Weights of a small mixture-of-experts language model, trained from scratch on English Wikipedia: a variant of Adam for the experts, 907M tokens.
Below are experts of layer 4 (counted from 0) of a mixture-of-experts language model. Rows are named router (the router's row for the expert) and show model dimensions 144-191. Each number is 50 + 10 x the weight over its row's rms, rounded and kept within 0 to 99.
After each expert's rows: "gets" lists some tokens that make up at least twice as much of what it gets as of all text; "mostly gets" lists some tokens that are sent to it at least half of the time. This comes from a sample of Wikipedia text that the model never trained on. Tokens count by the router's weight.

# expert 2
router:51 41 44 45 43 57 55 46 40 62 38 34 53 67 51 53 67 54 44 46 57 32 66 46 49 57 47 55 47 47 63 58 40 59 49 49 53 48 62 67 43 56 33 57 46 50 78 54
gets: "'s", " its", " m", " km", " mi", " ft"
mostly gets: " its", " ft", " km", " mm", " mi", " kg"

# expert 54
router:54 53 65 51 53 26 41 51 32 35 55 67 57 56 49 51 46 59 57 38 49 38 54 54 54 43 49 73 51 52 67 50 67 59 45 55 56 46 42 45 46 65 29 34 47 44 45 64
gets: ".", ")", "\"", ").", ".\"", "\"."
mostly gets: ".\"", ").", "\".", "\",", "!", "\""

# expert 59
router:54 46 31 59 52 45 60 41 51 52 65 41 61 48 47 50 54 51 41 38 60 37 38 41 28 49 59 44 54 45 48 33 52 47 57 46 45 50 50 53 45 45 33 50 43 53 64 65
gets: " of", " as", " by", " with", " to", " for"
mostly gets: " after", " as", " before", "After", " during", " After"

# expert 53
router:49 42 28 29 62 48 43 44 57 85 60 59 46 57 49 59 67 58 56 48 58 60 39 58 36 50 57 58 53 49 46 52 50 60 63 54 38 38 32 41 45 52 54 53 55 41 58 52
gets: " of", " for", "'s", "ing", " No", " Primary"
mostly gets: " Primary", " Your", " vs", " Historic", " Concerto", " Limited"

# expert 0
router:55 46 28 59 53 50 44 52 37 62 37 33 41 62 60 59 51 36 56 29 59 41 58 36 50 43 55 43 59 39 76 49 58 49 59 48 47 40 34 53 48 63 43 52 59 50 50 67
gets: " |", " &", " /", " –", "a", " →"
mostly gets: "–:", "ophora", " &", " @", " vs", " →"

# expert 55
router:52 39 70 53 50 40 53 48 32 41 52 58 63 60 52 38 44 64 57 46 49 38 59 45 39 51 55 47 56 65 65 54 35 71 30 51 64 67 44 45 53 48 40 37 52 49 46 50
gets: ".", " which", " It", " it", ").", " This"
mostly gets: "\".", ").", "Scientific", ".\"", " This", " It"

# expert 28
router:53 49 20 49 55 37 69 52 32 60 57 32 54 52 44 85 58 61 39 36 59 45 48 54 44 48 43 37 58 46 52 53 47 43 63 41 37 55 50 54 44 52 44 57 37 53 66 42
gets: " to", " in", " of", " on", " from", " at"
mostly gets: " into", " to", " between", " through", " towards", "From"

# expert 35
router:44 53 28 59 54 51 45 57 63 81 49 52 60 59 47 33 63 29 51 29 53 46 54 61 54 60 33 33 58 62 40 45 62 58 33 58 42 37 36 52 50 57 33 35 62 48 48 44
gets: ";", "%", ")", "0", "1", ");"
mostly gets: "%;", " Chevrolet", " ½", " ?", "%)", " Haleakala"

# expert 39
router:55 52 27 59 47 35 61 47 45 40 43 61 39 51 72 29 48 68 61 41 50 64 51 53 64 47 53 71 59 43 60 37 55 51 52 58 49 53 53 36 46 46 30 43 47 50 49 52
gets: ",", "),", "\",", ".,", "',", ",\""
mostly gets: "\",", ",", "),", "',", ".,", ",\""

# expert 33
router:66 53 44 53 54 52 37 41 59 47 48 55 36 46 56 63 55 57 38 35 71 43 50 55 33 37 45 69 55 44 60 68 55 36 58 49 42 35 50 44 56 48 66 58 38 52 56 55
gets: "–", " (", " +", ".", " −", "-"
mostly gets: " +", " −", " GK", " DF", " ±", "−"

# expert 27
router:57 40 54 44 59 38 47 57 42 53 43 62 37 52 67 48 39 56 46 50 57 35 49 55 43 44 68 66 41 38 50 65 55 54 67 55 52 36 41 47 55 31 60 51 47 41 24 45
gets: " (", "-", " \"", "–", "/", "("
mostly gets: " \"", " '", " [", " “", "–", " ("

# expert 16
router:33 39 43 55 53 72 43 37 51 42 45 73 43 47 40 38 45 65 59 30 51 31 58 68 61 65 71 44 73 52 58 55 36 59 42 55 51 42 49 50 60 50 42 43 62 54 50 44
gets: ")", "\n ", "\"", "2", " Cup", " Representatives"
mostly gets: "\n ", " Representatives", "})", ")\"", "\")", " Fame"

# expert 61
router:48 45 50 57 40 40 60 53 54 45 42 60 15 52 52 52 68 44 53 57 46 61 50 50 39 49 47 53 35 49 55 44 47 43 65 48 79 50 42 38 40 57 49 55 47 56 74 60
gets: ",", " March", " September", " January", " May", " August"
mostly gets: " January", " October", " September", " March", " December", " June"

# expert 47
router:49 50 47 56 45 69 31 41 36 40 51 32 37 47 48 47 57 53 63 52 48 54 47 50 37 50 37 67 51 44 42 32 63 47 56 50 69 48 60 58 38 44 45 47 40 44 47 66
gets: ":", " |", ";", "|", "=", "):"
mostly gets: ":", ".:", "=", "–:", "\":", " :"

# expert 29
router:53 45 36 50 49 53 77 65 52 34 57 44 45 55 56 71 55 44 48 49 53 35 39 42 23 43 45 38 55 46 55 50 56 50 67 41 54 49 58 61 49 51 38 44 43 62 51 60
gets: " in", " for", " on", " at", " with", " In"
mostly gets: " during", " against", " until", " During", " throughout", " between"